Weights of a small mixture-of-experts language model, trained from scratch on English Wikipedia.
Size: 13 layers, width 224.
Experts: 64 experts in each of 13 layers, 32 GeGLU neurons an expert, 8 picks a token, a softmax router.
Below are experts of layer 9 (counted from 0) of a mixture-of-experts language model. Rows are named router (the router's row for the expert), gate (a neuron's input weights, with its number), up (a neuron's input weights, with its number), down (a neuron's output weights, with its number) and show model dimensions 0-223. Each number is 128 + 32 x the weight over its row's rms, rounded and kept within 0 to 255. Numbers have three digits each.
After each expert's rows: a language model's description of what the expert responds to; "comes after" lists some tokens at least twice as common just before its tokens as in all text. This comes from a sample of Wikipedia text that the model never trained on. Tokens count by the router's weight.

# expert 45
router:176163131108155101121187168122099149161120099123126109115128130084105146084197082111157093143120094160164113085147162186188133141158135101111181133120117089102141174148115131097103158129160143082147143131155115119123114121118196062067118090165156122117132174172117124115127115126099108156119150177125176102132131169101089118149088116089112136102173085163205123145099190125153089202125146120133123138069144165135141155124172173209087167103089141083181132131065135154078159076093162106062117114183141138095106174130072121061120141130151141194182112112104125154149137148095072117112136118084132136171107121082171144107197113161076130126171166114163116096100118115071133103172
gate9:142154138103184150113154113106133157097114153124104129113168106122136117148113124093175130077064120190098107098141188195099134147099120121187170073150137039125161066124144120123123142127142143054138091194093102088111131106111061114068126096176099179121167106077169125128059156163179154116152095122174163039126105137148115081150121140114166162122118128141078175086119110086180095147152091158112109101109144144127084141147157188176088117124137102102146119141122104141130112136159089090091145115131149145098201162141144109049111155051101099103123146088201150104126107139094144076129166131100156144097150124105139119061084145069136105122134112096142146091118138090091126161156
up9:108123135202100143102111122145089104167081058082134095129114136106094209131108126139128171213107127134159126128088122045146103184113076206137100138147102144140114133126149076131132113084146081088106136088190152084126181168174151131098163116093113154156159127105187193082202108127120142148108104079084112174071181105121107118126161083136110159160084208133112130092123146148094143110157129164115155147208107135118167101122120139070109145168140158137160146104164120082155125169114182138141102197111051161147104087149149134147153096144160157103114091123120110141154121151140174153153146181125174112107102137139068156163115117105174113151086139154104109156122125129162132087110
down9:157159087123143144124087125148165147090142126117136160142067079088151173090142148099099146118154141116144153079103172119136132114106125182092114083100121085131114089140121123154185138159115095124142133162148147073104102144130101171134142111162163157144070150127162127133142143125058193177055144105125135077129094127161155153118157101125154123162092071120096112128139128149048119125091156096066195145202093151170109156111133122135139199186191159094086139121199135157118148163048169093151076140135156183164191130143131086144102092167116172169196124129108105156107124112135182093116154127080121179154085098097120102140148095118110122183171111156153144155139106072189082158122
What it handles: Quantifiers and numerals. Quantity words before nouns, such as all, more, two, both, many, several, and numbers in tables, scores and coordinates.
comes after: " ", " of", " with", " for", " number", " has"

# expert 48
router:084109124149120084121170084155159120119129051181136078159146174122180133142118109168156173095152160204107113093140177195169149166128094103064148110088136147117203202177133092146110149140141106128101116122208172154124139134108102156153111170101146144148062170105131151097133082138132181058115147095083159137128143129143112159121145124091118081085154143134089157145105094112170107159142158167065108098155138133096105133113077135189171092109137165097155143156140104138120134120148111154098126152083108160132081126096146129156109109111146114104093126094141081179127128116083073097181154141092116121169176189125182188153160155169120108122147192056163075115132121150161160083137
gate0:116120152181136159089129071110190120159113130113116083110079130126107096104105199118150163146139169198137154146139104160098119141138173087111129128107091112134142171142136083142133153161135120056098097135106155114123147140141101113129141255130155146157093127084143114155088189089112168106138153121105113194085134141203155155115149142135130099141140118114126134122105174133155108086103137152094148163150081083098107160123123188175138123155135158128102136180116141126114152164111111111124043135089108124161164089136083147116181200123091145097072124134165098170114164154185071121113136176136103143182079079160116089141115144164088094122138124063178134099144112197195095180101
up0:151123138102102116173128105092087097190165132153187112130140118164092118139190082166113175131131108121164105092146113128142151132176101167137105116076081135114114121111139162158166145118167147127172130121156070167180091174130149175119131181147174180112129148132113080174147186186114175091110145146093082152132160124111171131095160055131104130128154134139086129136157131210103190136122110120163109131133167051116066169124142059144176186067117119107166102128146126117131188099158129196017145169143086129181157129123113150073113111105192120116131132147089136141141154112132128122137090119074114136107138076152191143137136102150100132137129133107073137095172170175145140072106
down0:112098140160139095067097107141151144116132156146099132166158097096091156104175179154143110096104138136127113153069153126172191133096145117138136108124107132120151124151158179095157104194173180123093162191108150131105157014160135145095124096137113151199147095175141128094101112143099130115063094129114092129152150093145141216151169157127134146138192123178125098143140170132099181132131152103123166128097109137159099162114136129107096098156107061131116144152145174129109149091101209099112136224081131101154142120128135116147150147168178076136106121206189119109073148037134116113106085175146168126138111078113132123125069131094081158108071097125114134102123143160174112113138
What it handles: Place names, infobox keys. United in United States, South, North, city, and infobox keys like Coordinates, Born, Genus, plus year starts in lists.
comes after: "-", " the", " (", "|", " in", "=="

# expert 17
router:109156141119148138174143123138152179073044128094101184091155146140144145131194137137181045156134116062135110114162143122164153130150163074152216108097096144188132173132067090136157200108150151078081134131099125152126162121111178053182103162150114144143176155131099191107106119119134155146115068107045147145092092137143115117140193127133176107114182138172126122139161190117097183166136158133081124114108092163100160108130126079146101107163150144108115102096142151108079156160119185096151166098128086121130100143122128110104150124116134156155174151119131065147117113142134094112136155160130121089173115109122115105158158149078130072099150162079109155125103112143103194091062
gate1:174131125177221133166118123083122136121120148184060113099172128120113087099145145092057094143129129139128146147145154139128144132147110123096149149111106127148145179109117120132126127070131090147096189170109125159154153146127120144113107134139150133089128136141200102228084165110054155110104073095142140096093209092143163122120120128163128103150140068146119111129058153111138122182158165161108110061142095101124175106112132155134110175127125085107192162147127069075099171184088181177172143107130187170118154169096100095098157147123181082152091145126162114197136145138090137107158087064140156163174131155111129143155137079138137081120146143083101128092180137178095117107132
up1:093122133090143161079166147112146145106141125117134122157154156116119144085110124091095102160150116159088139169141169172086143089185149127099179129100106100088073123111134138058123196117114108101059203103170139176130116143125103085156110088148046167146100106140132082159123087091155137110112144179131146145139152151176099105117137144060131163121099115121142156101095186126123102201113160150143117099144085092116135152140179087170108103138108123196146192144165096098120094184082174122196033144199121137108121143086091119149218101122100138146094135102151107111116174109129146097162143103119181150161161116135126120121114105123067127124142115156080166146086064101141074120088
down1:112129195118147096130097100104114153134123128150109133089118108082108098151146086074129124126124109117075087134171099234110134141113117112123123167130058127044142153080104101104117136136125096125086117126101153154041127117122119119080089152146138108109142062204097106174136080111116178133118120189100106142115109141143114151081167122155158190119081158106147156097104199100176156102174134160098100187122124105120152131093152120068129138143184174099122160074085151117185099153160106143113205110155120151157089080060156113126139113116113155122048132124181138122150140126150120121149115095128104147169129106172057125124185176105123148096119139047143138146131117169080140154072
What it handles: Digits in numbers. Single digits and number pieces in years, scores, rankings, statistics and codes, such as 4th place, 3-0, 2018.
comes after: " ", "20", "19", " (", "–", ":"

# expert 34
router:154132138121166086109139118123097132128157082158138144130158133088172139096184086157145125101175160159169119186091127142120098173097122094101204112133178108080112159173126127133131132037150151107171124052149085134135123158119198121144086066118114153085125163166113103118130123151104118157120157141156150172182128178134046137080111162119126122164124149122125150122146103128174144195095074084101095141124106182137160183107100130173104114100097141100141092133193110162155155095156174197056140092141150128119131160068124158139121163166191147098166185110132150113152128126070119092156129122130094112128161175120112153138090091188068108075156120089106067172130175109155151096134
gate0:087119117151164091208116108108126096116209171087097126139095123137157152140103103163140112099148150127134110127157158111074132168112097130089171136126149141084145160124092114169143117107111111086131147136153122137076182141168139138115185132059097203081120150119151117111080108096165150141145126102055102100061154128154162124137110114096128154114186123093146144137081117135155176127109130118076107091132127131149071176040047162160151090152118142076150153169140126130166151153176118096107109143153126134090134166087160148124108126132086056140144175225162097097145065100168122141125123061081123111133136167152075140183173189102124086174100141128122093082172138134183122136115
up0:079148119149200129172145090097128100123115194101122149139178141082146166114141085136180154168098109140123083135155117154120086131092101124115131072114091098092173122163202102101153128133106132125205178069154139090132147127149096161133155081179112128189139112096135094101110116173163166104088116038112108116140134148112159114149163117127146095142111140145081173129176126126186137106139110090170112093081130172100130135107098149090158191192107126122133144154062122076089156168183077170119092200136087134190154075158089169096095118152133132107162134141108109106141107130146145127078139132106163185147138140132101080102101019186125108118083133148079132128127107119120114176126
down0:096103126142156104150116109146089046152143088100147116198115168117156137168139134213096135084144117114163163154128090133101182176144123112147133165165113194092163201105056105158113181127127119102109153107147147175094111145150185137123112125134096142152165110148102117133123124112105142177081154136125149133168123135158107139095093066070115157119136119101143178130114069165121043122149136126100091137148153139145147154068115113181096152112111169099079084135095135164121096112121113116156072145222126120152202142063097187152129108069106093123141123129109060135166094124159140165156104095119114095175128119147128152139132085153165108156206142094150126101123196105095141060175
What it handles: Articles and prepositions. Function words in running prose, mainly the, of, in, to, his, their, and first words of names like United.
comes after: " of", " in", " to", " at", " for", " with"

# expert 26
router:119141087114079161140119118160139107089180199125135116105107166134116073213130131151136175112126130136171145109127114149101107141137163098175094128147160171102184177109132088107143137149073076143083143165127123163087140090127108085132122084122092175086113179103122053154123096156107133139078161145109140164158122122095162085152147130091066155089151136132120130151134165142167100159146114169107170108105085139121135147079055176200085149127107145100120152117135072123110110086158161132160071164164086143167109097179105147133063109112191118104052116147127152110120096164118131157067119123085158207108129173088136163167132138118153020098166129164175099106112135158095127111127
gate0:151192152190106169183219091134149105191163180140135134131155105169107104127109170066158067078124125102105150067186154123154120129111093158125085105155165167121148106167145144092107164102134146141170121085188166069072109107150140157145155125122139131106157132127169094147148122150120140172077082131148165165186140111105101105134072123046103141157174160154115186125142131106117129154124157090070125125122060115151160072120147141165144099074156084171104166120145085104078123100108162098110147118177160156145115110153156098121117115162143205128095168119112145173137114130149188073195110114102129124133091168089137146137160205135113127092151178133140129163125091119137149073147
up0:122121106138098083094113125052136147100092115066159116097120172147091097119134127097153069155200169143073075094119158157100124128054098065123104176140130102234113127123150160101134103113107154104063134145124118140154228151142099134122119136155078109184148123211081181109100094103108159094152125106116122078115133137142161173116151148126149134105131132143075116073131176125140169115093085122128097134143129117094115177121132101130135189121093184116107137079105194150126131139119130093098102117148041185117123180050214116091143144120108141124169065146135113120128183149115111180128146151137101164120150144107131129143136164103110111156133125102116110154141155156132203141086
down0:095149118135107200163079114083096097099139066144098121075160093116152092122131149164122189160201138116191120114055104121127113156162084091164115159092102081143112115125103101098147094120164108100171127126163123119119103183115171163107126136178115209133185163165166183148135117116097062151213144123241164149115119071137096096138164114132138142112143166153119125150170096146159083167085117110153105099122167083153145132163140138190123125087180162123081137155068112114157144169119145152102121152133089150139145095126147134076125135101143037131092099139145111101150084145090115150074089133151153137126117137133108139138150102110174097171093151132201180165134112095129106113136
What it handles: Spaces before dates. Spaces, dashes and year prefixes 19/20 leading into dates and ranges in tables and text, plus section heading markers.
comes after: " |", " ", "|", ";", " in", " October"

# expert 20
router:159145129131147064228109123111106088177108105151124135088127093139153079112157124070150072111143147077122094141134199151154122183075135081134195077123144128066096161143123117177103165130150170139150098080136147196087103127064187104124101094125161146106096119136175161077098137091092090137148194104174175120151115118134131141091139139094167087053138127116201157134159150089141120173133141165121134139158135116126194198147126115092122145201121151154183126126125118173095179114167094124140176140152091151155152089124123138174145103136126039140200145116138126133145080162136103106124161135106135074166113138125102149149158091174091099124139134133133151102172099117100140093102
gate1:116131137179136124150135142124147144102087067172121137087102145093149115138134162113106117107096203136098118089150144192177135158099132172088149138076106101046115096141140112144120103095176177119160105131097137138129143114118105090160140140106100125140125147137163186084044124098127141107156145074116107102078103131131135120122143108147138119097158175128157103098102181097131182148141138080076103092165128073115180093077127136121066199107108073138084178127100165137163134069205086148109105047134093087150171070138116148133096107138142131167178111113160137141112076197116080042150146081138128123204080105120124116117114110150171157206126153105127119136100119126121136068107
up1:203153136119172128140153085115177135163155111138153149164102131143140122123128136127149164103137121126105149149120156190093085118166191126105129141072130136160117120138164164144103169063104060123143179157114117129153151129124098129087087133105112116124142147160110134139160138120082127170129062104169054136163061107106113127121169116160118129231136088154156178086153105145071106102116159175127135147115122144110131091170166149163054083142168134090147102116133128033087083122157095176078184209133106141139128146110124199107145178191125168075083169127090156118137155134135171089133105103138117112164146100111117150169222151098130150110137147139085145106132174149113075075139
down1:123096165102090092176136082128089171131105140067114113126125096149199136143120100109142102121158081115124110053176120163141164136071104090087174156119124134180158165128164177121142095197147157087096173108176084140146124110108159096130123098128158149147143171110095114106170067148170124166185121097092141151115035132127164118097073131112174101113072128157146066135112171163103140131165199168139147147151149113104182066139086116184101140116210115179152136113134076130157131172131145100152154117108135152106054144105100088124123137108118117138171083170106153128138078166154143068184158143155160112168184158105046105129142115128105156100109155151120153108154147156089112132148
What it handles: Counts and ordinals. Number words and ordinal suffixes in dates and quantities, such as 3-rd century, 16-th, two, four, several.
comes after: " ", " the", " of", " in", "–", "18"

# expert 49
router:181145143118157164068097116183091081084169168112157127120154114137058077092146209130084095132109112150151127114118103140124160133144122155164119122157133164113118123163114146145105141153081150118084120128110103117077146118098109090133129131116134077145151206113142086149142154127113102172087138103067158149122149094074133111155172098138099120123139167203109112122164151115129046189148082157096141133126085139119140176104145134130125105100100117130128097145157125098126083159164207148126112178078107113125137088138143110126102156113135150083082040086087129053164093095147120140169145147129090190051110104169099054076171120192126073137127100168138149081103131197147099140084
gate0:150124087134126121115147127124158063163103095114188073097110179097087097144144168135136094125156153167095102142143071133116082113100046062144153114085142121113164137112114143083117121164128160126122138155143158117067126143115058129121171094157150159184195131145087041126181139152131096086146111033159137173073092172124180106108116086144151116150140137126098167155176143172180202103145125117115119159147094216172163126123096114145146168115139142134167093135152102099084102159151170057094111154130132143155126159107148092094179144123142089107107165103163158101130096073090121108139100103113103147175136120141155097146120144127154091080137118146144113133083164126041098100177
up0:177145138109128132122224147131113106170166063190128138144166122128128108124163149154150112143188116116112159092112137074085150134188115108134091076104031082084117100146071131124087113150152150111100166158172184125102174149108150142146135102066169148106158079119089131162080119081136082138164113163174146076135116137082090040173133139068080101131084134152124161201119134156157121142129118081128150163092094165102111099147145097162073163132151103117152153105089169086171138144120121076121138193123093150144149129109129145086133152143179084151106130129102160131117170089162105113129138164172134190088110133132157145193103118110140164138090146125125195168109098122148078121079
down0:113079155142159124178107141156178139156142096084096103136093133135104117142086148142053117197146144128133183117116109103122110129130139154211043096115161167174116077153140152105092090142083112161147087129153169089094187117118139145097075108200192121086132176115146159115140138116086153065144105145128108131119154136072162115105038100151159099149118138120124128119095145067151166130148114188142161069148166102115128137125117157089063117082155099107123088155124142073167152144191131144074081126160185144138129080080113158073174114100127117133137142140136100097156151115071110124178118139113089095110180172191060108131132103140143145148126137136167076133157140179168158098105
What it handles: Numbers and units. Decimal points, spaces, minus signs, degree and prime marks and currency symbols within numeric data, such as 14.7, 35°30′, $.
comes after: " |", ",", "1", "2", ";", "0"

# expert 44
router:113120066111191120078114100159088128129194121156116126083140141112030123152135093153087194123158163067192170128173139154153099069121104127151089056092146144090120164125096145152188101147089150149110122125088135163085137132094129135126078047101187190120128070096107085110144100171163095079088220176122113118178152136120176108065178115118071113094075122149130115102125112145123108072130081122198131134129145092127153155097149137090109106108090065146109126172141103082122097081127158107151099136092108157116132137148117172130097143103116099091112090138131128132123125095161093146134141103163100147105143090077104124103162169126082148122161106146119101114068102148083100118143
gate0:168139103114155139195144040127102158106098164095173058142103184137131147133086099100126125157107065159118124096172087101135172158172123096173126161141170131177166145149076142168145070128173119169113122178048130078146159094119125132141171129133143163131106162141089145113047147142187096133143103154126123145161091158145179077153177183179068143189094124053121078094121147154112107094102102115185128148112150105101161170121110143125049139131147104108173108132109136133142126154160118094114120116139153115136098145175138123128116137159149166126145097098155087130118086088128125138148060169155129194158135098104146155137113151090093053181136149096092139103110177109136189168097
up0:112147102129098190091114115139132192124198159145161126154180065112158147099103204170118145145133156137122147163144166145104098125132053129134119129129150123105140096101082051144061140099141101124081150146130076177187092132171096125143141145108135158124110173092115128151129097111170122147104139129136151129124152190179116141093162119173062146138129143125064225113104123119081138038099115128106137158194124147119038124125082182101163132103134126129159146149183118071143116148125143101135141182125101200106154153097092143155192178136146172118174191172170083124128143176083135105137148135131084166156133118113107132150149120147145137204138143106130121107109127178081154146114
down0:144174066155124149135141140136159129120123151145177141139158124132094140132085107113145147125112115121131144130156120050125203159157133119130101146101127137101128136158065118132200114093120145115106063101083172160151140068144140108129168110134140091179113169095025062109133080104138163131160133099148155146112116123126117083128145056121101171187138140037134121107131139169136140113133119133179126179088192173154138122134093127105092132136150118110109076166158137082123118133193159104143151093192098113105158139105147118163144168070081122121094160083173112147044103113118146208106050131121154115188142121104140160118171176048141055148120141162162116116084117130106142108168
What it handles: Birth and death dates. Century digits and spaces starting years and ages in infobox lines, such as Born: November 3, 19-98, aged 78.
comes after: " |", " ", "\n", "|", " (", "1"

# expert 55
router:140083075142102125102162145145110094135117167187152162183159138069107105149116079139085189120125105117144091109154161121079145128133178130166172169081159193112166176100098084117115161110083139091112170186109137175161193121152074164157113107126051101128075129142146121092128140142107152114087159096139110164143160113109127118092136124150071093110190113110114140115117145104091167131135057114113108074098088067189085157120064203183111169092120138124150104126081087149090101111148124149144122139181091113129139139167143128180097114105127139159093118077193110088105104149095114131067137127080139096168120157186120126149138080103101111155130148129147059089104179144147111073165
gate1:118123141127132159105142165162136037132166147146146149146171138149113178111104118131138140119173085168083088134145115083150062085120112130097188136117144119127114119139144099102086121070120179143143170122085120100148115152177170103130189116151094154181069112150128098159172123113078110090173199144127146217130144103174086078149129127118112084138138183119114135056111182095171197144152083082074120141131069063166127087087136155127114134055095121115115152181104108096136099172146137175127159116134119133122124124134117120118124118182189148145113142110201078084112156159150117171177195146123118170134141138133095109100137094192161113136103080134066124137125140161202135120116
up1:081166118105103213143146088101205149171123096124166103183104126105109079087135173108049088124147109076123073110082060131136116133136117095136122124186084148110137094121093129177154159175160110116114048148120131133077124124157107107124161138146118083107157129193081120122107120092088088146086118115134126118141131140125062124150194112113068127125117097124179120153119169085114138109152177148108105189128082107109130136112133099094130101165164169054165085163151149154107113137085167159106131170145078076152136159106095126158159117120119084074126128145072200128118088136133156122136129171118110156080140184167138126091100215113111173091155146132114119181135181161081150121096
down1:143130177159145128085144105144150181156096137134194078081156084095120100117117116139090088100090114182150133165096106145122117172065129146106169129120135089173163126150160110099166173080141104106108102113179119146111168189143078129094164128195114177133122142162142098113170154176121121112083105072088183052134126088164102122131110181153133176132141166159155139111122147041172135180081154150117130138125144097192153114144143084174156123135167118156168123096170138103180072096050131147085105123154118177150090141051148104131103168120118132131201119104114179108098050127139123165093081106154196083160140124170145127073130130137135126156097141105113100112155094123099109117155
What it handles: Dates and section breaks. Year prefixes such as 20 and 19, opening parentheses, and line or paragraph breaks before headings; also U- in under-17 team names.
comes after: " ", "|", " (", ".\n\n", " May", " August"

# expert 2
router:117155211101077175134205123126133131136129123086172146161145126173156103087125121107139103086131151083188125130173057127121119160137115176168184127188147168129114138095137157167131188104099172078106147143123130148147128160145114105136130130133103043157155157118086199105090139092154129156119119147116153082159139149086127104173167078112135165116173135097131135162116133088107096252137116171103110134087081125097100122163059079142146074168149095125110098164117102132091164167096083088139124131172072116075142173105144148202136122089145109135112108204126100106141102127125114143171160155122127082154115120113153069134113165130094076093132152183132132146103142162146100161088
gate1:116126166133109136081151113130132137162170118141044081132185163134113108169128156155131146062196138190166164165093149130161127158129101133169175137107141183153148118121097121160102118121182169121166223172093102097115161143094069111096145143101107168103116127117113159205142087159124166126101157102122086117050162105137085158122161131152137133132137187133166188093202124114110158167182083146155084106127120149083080130152119141176205075112128117081140149122114110149133086176109174069119152101157136167108156107118097134061171188152123147139161131101118086170115130108104141078119135148126136168129115130125117105158103125141137115096072113099099111125124157222086114088085
up1:122171163124146158149113125121135112160113165107184106123122067206107186134112070095102117129180070076103082074174141149132123142117127120129111155125146071138119102117151120102187095158109088164151082078145147077143098124106098106097079120150097058111143181097136098100112189124089146147091090188137070138130138162118090122107109166190156085130210078130112129102130147131119125145077179127145121096101143120230137182129108136096114148159118130150174116128168114119090103090058118095106146077100177104130102189105133109178115136090138162045076143123113144097166136100098132164087140056103070102121123136086112170143124164189136140135113145117115105121142116132145096182128
down1:144101123143109104082106191118167100185121126167135120092148122160121154144139133134134103136139117126119115174134145113210100144142143149072048084129146136190094129184123107106113152124109149167133115121127112062183122080179110141105100181092141080100149092165158084144165151172091126155139108141069085162167105182116112092168138148147090094153150147117108138097124118053108187119125136143194071089156123111089138113064074104130106099080093116141108112100181146121152171154050144145152152146121084191101117118156107172141102211185100164123158090107102122154224174114083118133122122110156090158122098099155128145155066075133112137101122085104167106144103163178110104113137
What it handles: Table and unit values. Numbers, units and short codes inside tables, infoboxes and stat lists, such as kg, km, DF/MF, chart abbreviations.
comes after: " ", " |", ".", "19", "20", "–"

# expert 30
router:104140071100162134157105109108088177094081100111092150136081137120117243149162117069134071087136163089115094121081139122131162129163090081121180141086094154131166145137120122087129127130102185080115127142087154164136091156039144107127161157192154115137100101123156163096105063154150060190111150156081089107110099126113071124143141135181201151109155101125155147150179106113135155146116175133138108105133199128135149188196147141086107128185183123161118144082078124131077181142144105110159154114090083113141113110117126177128167128137117146131151106121102073133117095153102099169108123124140115152138037123139158120122165199121100100110101114123087161153142145104124139173084
gate0:185069209130150125184118124123160141106153057121072097153112106127098067154136156104168112146200110164114115162196090141147133126130108084140144134197080146157096143132090229089158116164123162115093116154116102144183098099173128139145181114129144177102194122124144160141143113178086147138169086129131138113133126120168148052144134098120159132072095121108103131141111172148117178127061097139118164119126166142132113121150131056161114094149127137136122126125117150139144126182126127129067149149123138141102167155119098105118100113173123100093089188178141108139133106116100195133117121160097085133094158128044136152158135095077205110133166098076116146126049161146109081099182
up0:106125126077102179101154152070160099139083089054073126104103201188118161117140153103100114155109061150183126150075091086115133117110074129164087167099144099116145188103124145111103144150135070164148118115083151152177170050126142109132120150140157143100150065108095112156198147121141130142105075053084122129143130110124132151118107101164180119204144133134118108084166122169082088119086177123145122235170130150083165137120213090185141130123189168082155086116139145109120109107069118101103120132121131089171077168096132103139197101131110121085091132104130129142100139090131115079116142124122158110128132142155133137154125119100153172138162130123111063116137126157111120106101
down0:129134106109170106128079095084172162121113149178136155083106131092097203137140113112156174143150115151134190090162084124176141104136156134144165106092132130115184168163143123122166143085099178064179133121127165118150104124142159147199141170093162069136140155162165165130180170094115106118127088081197131158134130144139176099083095121135121095142144139086122093151133089173157154177124133148118136108098166095191100134128186140167154146113139146165121108158085175123177114104161108161183113080174153151124136146137186162101153184187082189105143105142070186140109093112101138118139172147083125129090197124131129136147106175144149146170082179158161052177115182093163148113098
What it handles: Numbers, dates, years. Digit pieces in years, dates and large figures, such as 20(25), May 19, 12(3),000, plus words like however, century, died.
comes after: " ", "20", "19", "–", "18", " $"

# expert 60
router:129143082100122135146129108110213146056133152115143177178102095118147124128173117125140156085107141090067102163133121156137179136118114135119151128141175216121123112111107099177050131127102129107088135045121134122162130096146120101098133129096129105136107114112180150056096096099119149128128090102146104105208108141086123126146180183164169145091171179112090151103165095152195143115127053165116133113142118126101175163179177169085174074124161080160126163099062118106117141145111129115125122119064102168115083152123080128094179143119224148158131146067131068133120124186141101144122106103094133123066125128181121116095148143116115125124085137106130183142118164125101154162183
gate1:116135195181150133183100117071175126085081132127156103170125148126112119139130137195085108106100105134127162074115117140118163204119110125047205128138180155140143057117148113116110043114123100109118126172115135112134126137107139159115163184164096106138163123146157147055097134095163173142173099074119109118132086112093174107127125135131137072124158135119171120165093149132174122085152125182051126123172164121147122079146118146088167147133150124048083156118124174108165101145119098122145161157114116159128179135158194115077150196125146119166130143154114156132152146119177105064093102081123082106061147129127143078092138143165138127072087094151171133095101164184144150164144
up1:108132135094162107117137194172138154171086117062089083089121158198143180133095122138178132119141140138132118068144135121161110095079137115140079112132123151054111110140083120105156153140158121152206155168082102128138121145160124176151119120121107115144070137172084125187161119112132115116192133140127183152108107138149107171106113132117136154142075131070116126144135084085126165145130098059106118101133080174140146160105175113139133064097152152155135176148120094187058105186128120154150215089172145117166163139122094023108114117093149157094123122148140116075145144114128131129201119136158164134108121092080113146077122142114045116160143128165095125068128068087081143097127
down1:069152092130132161125072178151135084116066129158180110142138098130188142089129157120202123102134154130132159202124157122097102123133134129133121178095128129106106130153128135169178162105117154119159151135098088088095089128167121146096069116159131132157116166121119170171139126118121092138156138098090142120132079073103078194128186134121120072150101156136106114156081125133127137109113136137119117113162114149168138143223082049118142107126137133108124130068173052121133105131088152111172143129139147078145074083116151190126102117161132089193175105144092153108084136123081104062096165149143106085060148095057150087096115076106116091116099170125137088094066096071093110135193
What it handles: Past participles, chart terms. Past participles and verbs after was or were, such as influenced, lost, located, plus chart words like Hot, Top in album articles.
comes after: " ", "19", "20", " was", " (", "–"

# expert 56
router:130128185092176140149140128110128110177127119121183138132118136150147154109117098149122107185133167133126108164139194095091067187110166110085180124160143124088128170179129148131098159161148108158189128111149147164116135102105202141119123034224147110146142183212162134098138052090116101143126152105191171106122130144165124137113101156104136158121198109167187139109067098182160141159127149122095142141115124143131169157109167092169077164130086140085191072122154135132138170132162135148171146141150098179090149140160120180160116163163177147111108120171095170173173141112090142113092134151156144092126098150089102174124114117117063096131170156169101141146151142097079168134136
gate1:155076139144134127127137133160150077208105107185117137087151126141113165201141161089141176098150134150082131132096187161144054080148148113110124106170089113079123182127168075134123155061116126090204139122108128111104143104044145060104179112114080110122130099101151096071163102108130169134095143118122118085097166166165130106196152154150154125172122146153109146172157146098089147139106109063153182129107116179142119122146153133130146171127102168088088139141128113157132116131178090153098127052148069112076156043173127149171092128111145120119125122101110164107109139157164132056146113150145091105151128133151153090110167160086127183107186099157140091089148058127150115132104
up1:196179038130061135153135104086092113089134125167125136139104098123105096029198119116119164069101093174181125047163156163137156136130154064151104149114121130126054087150180121168061158146146114153122150162130108144119114138134097180176135119065129137172159141126125129145057117177191106134102112170132150111161128137126160081102170127124130128165107100093091143077162140161143113137116157155097147124137121125121112147116159130098130109120149132112142133179153145160148119101151123097117166145089094094126143076144151147142156062152113087112151111099091089129140101130128228122110110086052149099127111096152108196101111122138228142133123188167096149110103146107110088107125
down1:154129154120140152159065148168107159163071107128113162147144099168073126127171125152136120160177137099145058149067153165201097106078102143145143086096128111150158160152125124075140136148082104114176140093130127044171178103148158186163129147180130210113094115102112110157134066177130142129148130104142148083139108113087098134118120126144149049132137181143139113168084141136110155202108180139092150102103128123096142168169093086141141082128100109120137136107159145087138143137103130167151144114094111191100174163154143124130132177120125103124144102088108087187223138168051127103116141142072115125103168150052137102094123065098151137126143113107088164182125175117093131094091
What it handles: Determiners and modifiers. Determiners and prenominal adjectives starting noun phrases, such as the, his, its, this, same, new, public.
comes after: " the", " of", " a", " in", " and", " with"

# expert 25
router:090100165098158127161077144067129116172143170114141161092123142222124128124127170158101144131178085175100126169094123144107078132111150129133117123112133088094143109139113127182189100126169140140105150163099088092143048106115168158138167191094128091046193089140124104104168139100159149080172106143123121150136094128088181090098168135137120089080160159163125087129123071122099129150087143134094118169125114105135132167051104065110108082052157188154112090119136141109156145148115059077084079168119124172150134126147073126155116154129110101098195126129101148116151083125080167142127141162168095134106178139161137146148101137111159174110144120077107115198120176101129182126118
gate0:111102134144149049186152156141121155126112134158149138146123115142124148142097205158152205121119123075100067115145161109189115114155148146145059110119110103067170144183130140198168086135103122117077097151130133166122094144106204189120141109111101088122200112079101174139108127178115142166153073094163134106123098134116127108132165106143079119132165170134168161082199126126079132109103161081112117129140118144128095116057141121131140088097149119104099119181090096159094135118096113074142175137097153217109158092193106205133084099108092100144136146106097113127117184136127215077107140135086161115115134167135149130169126135100110135157107143147091128169113153103169123157186
up0:165121077151156130166072139131136146084101154179166111143143121112073149147090141085101144132169075148126100148149127119168062097161167143082125031115119097116156161076091143198184107138110154106090126093095092160138102081130185142163152146120166113190096144116154136168088139140141158122117202107157182029120121102135156160118159129177168141150146103148164097102119148090113076119114123133150131122104168116129169129121157142090114150209115140127122146073103150134147094090113112143123119113112146188141135111143122118122100164130112128098070126155141126115150137166159149088153191188122071069124140153093068084190143166151177117177142168172130123142124116159019099134116
down0:151076130119120104134154111129113106132130077195105083180114102122162138084102122083098244157113137150174181167193168182133064142134151184134168129136130146091152132133091140090162113119096100123153117114096179161158110118148103037118150133111170149110141063149060144097165129134096142137092155142117136090076173101071131163143117137155166117148155119205134116147146098125126183061134162148139113062119118144153150143098116181107097156157180154103177096104149105076121151121136117140107190097113140182122140118176177124135132141111102189094112148119171092156095154101170120091084092158110145073124135134150119116171141103147118094054182161178135119168157145145166105139165
What it handles: Table and list separators. Pipe separators in wiki tables and colons, dashes or semicolons after infobox field labels, such as Release:, Turnout |.
comes after: " |\n", "\n", ")", "0", "1", "2"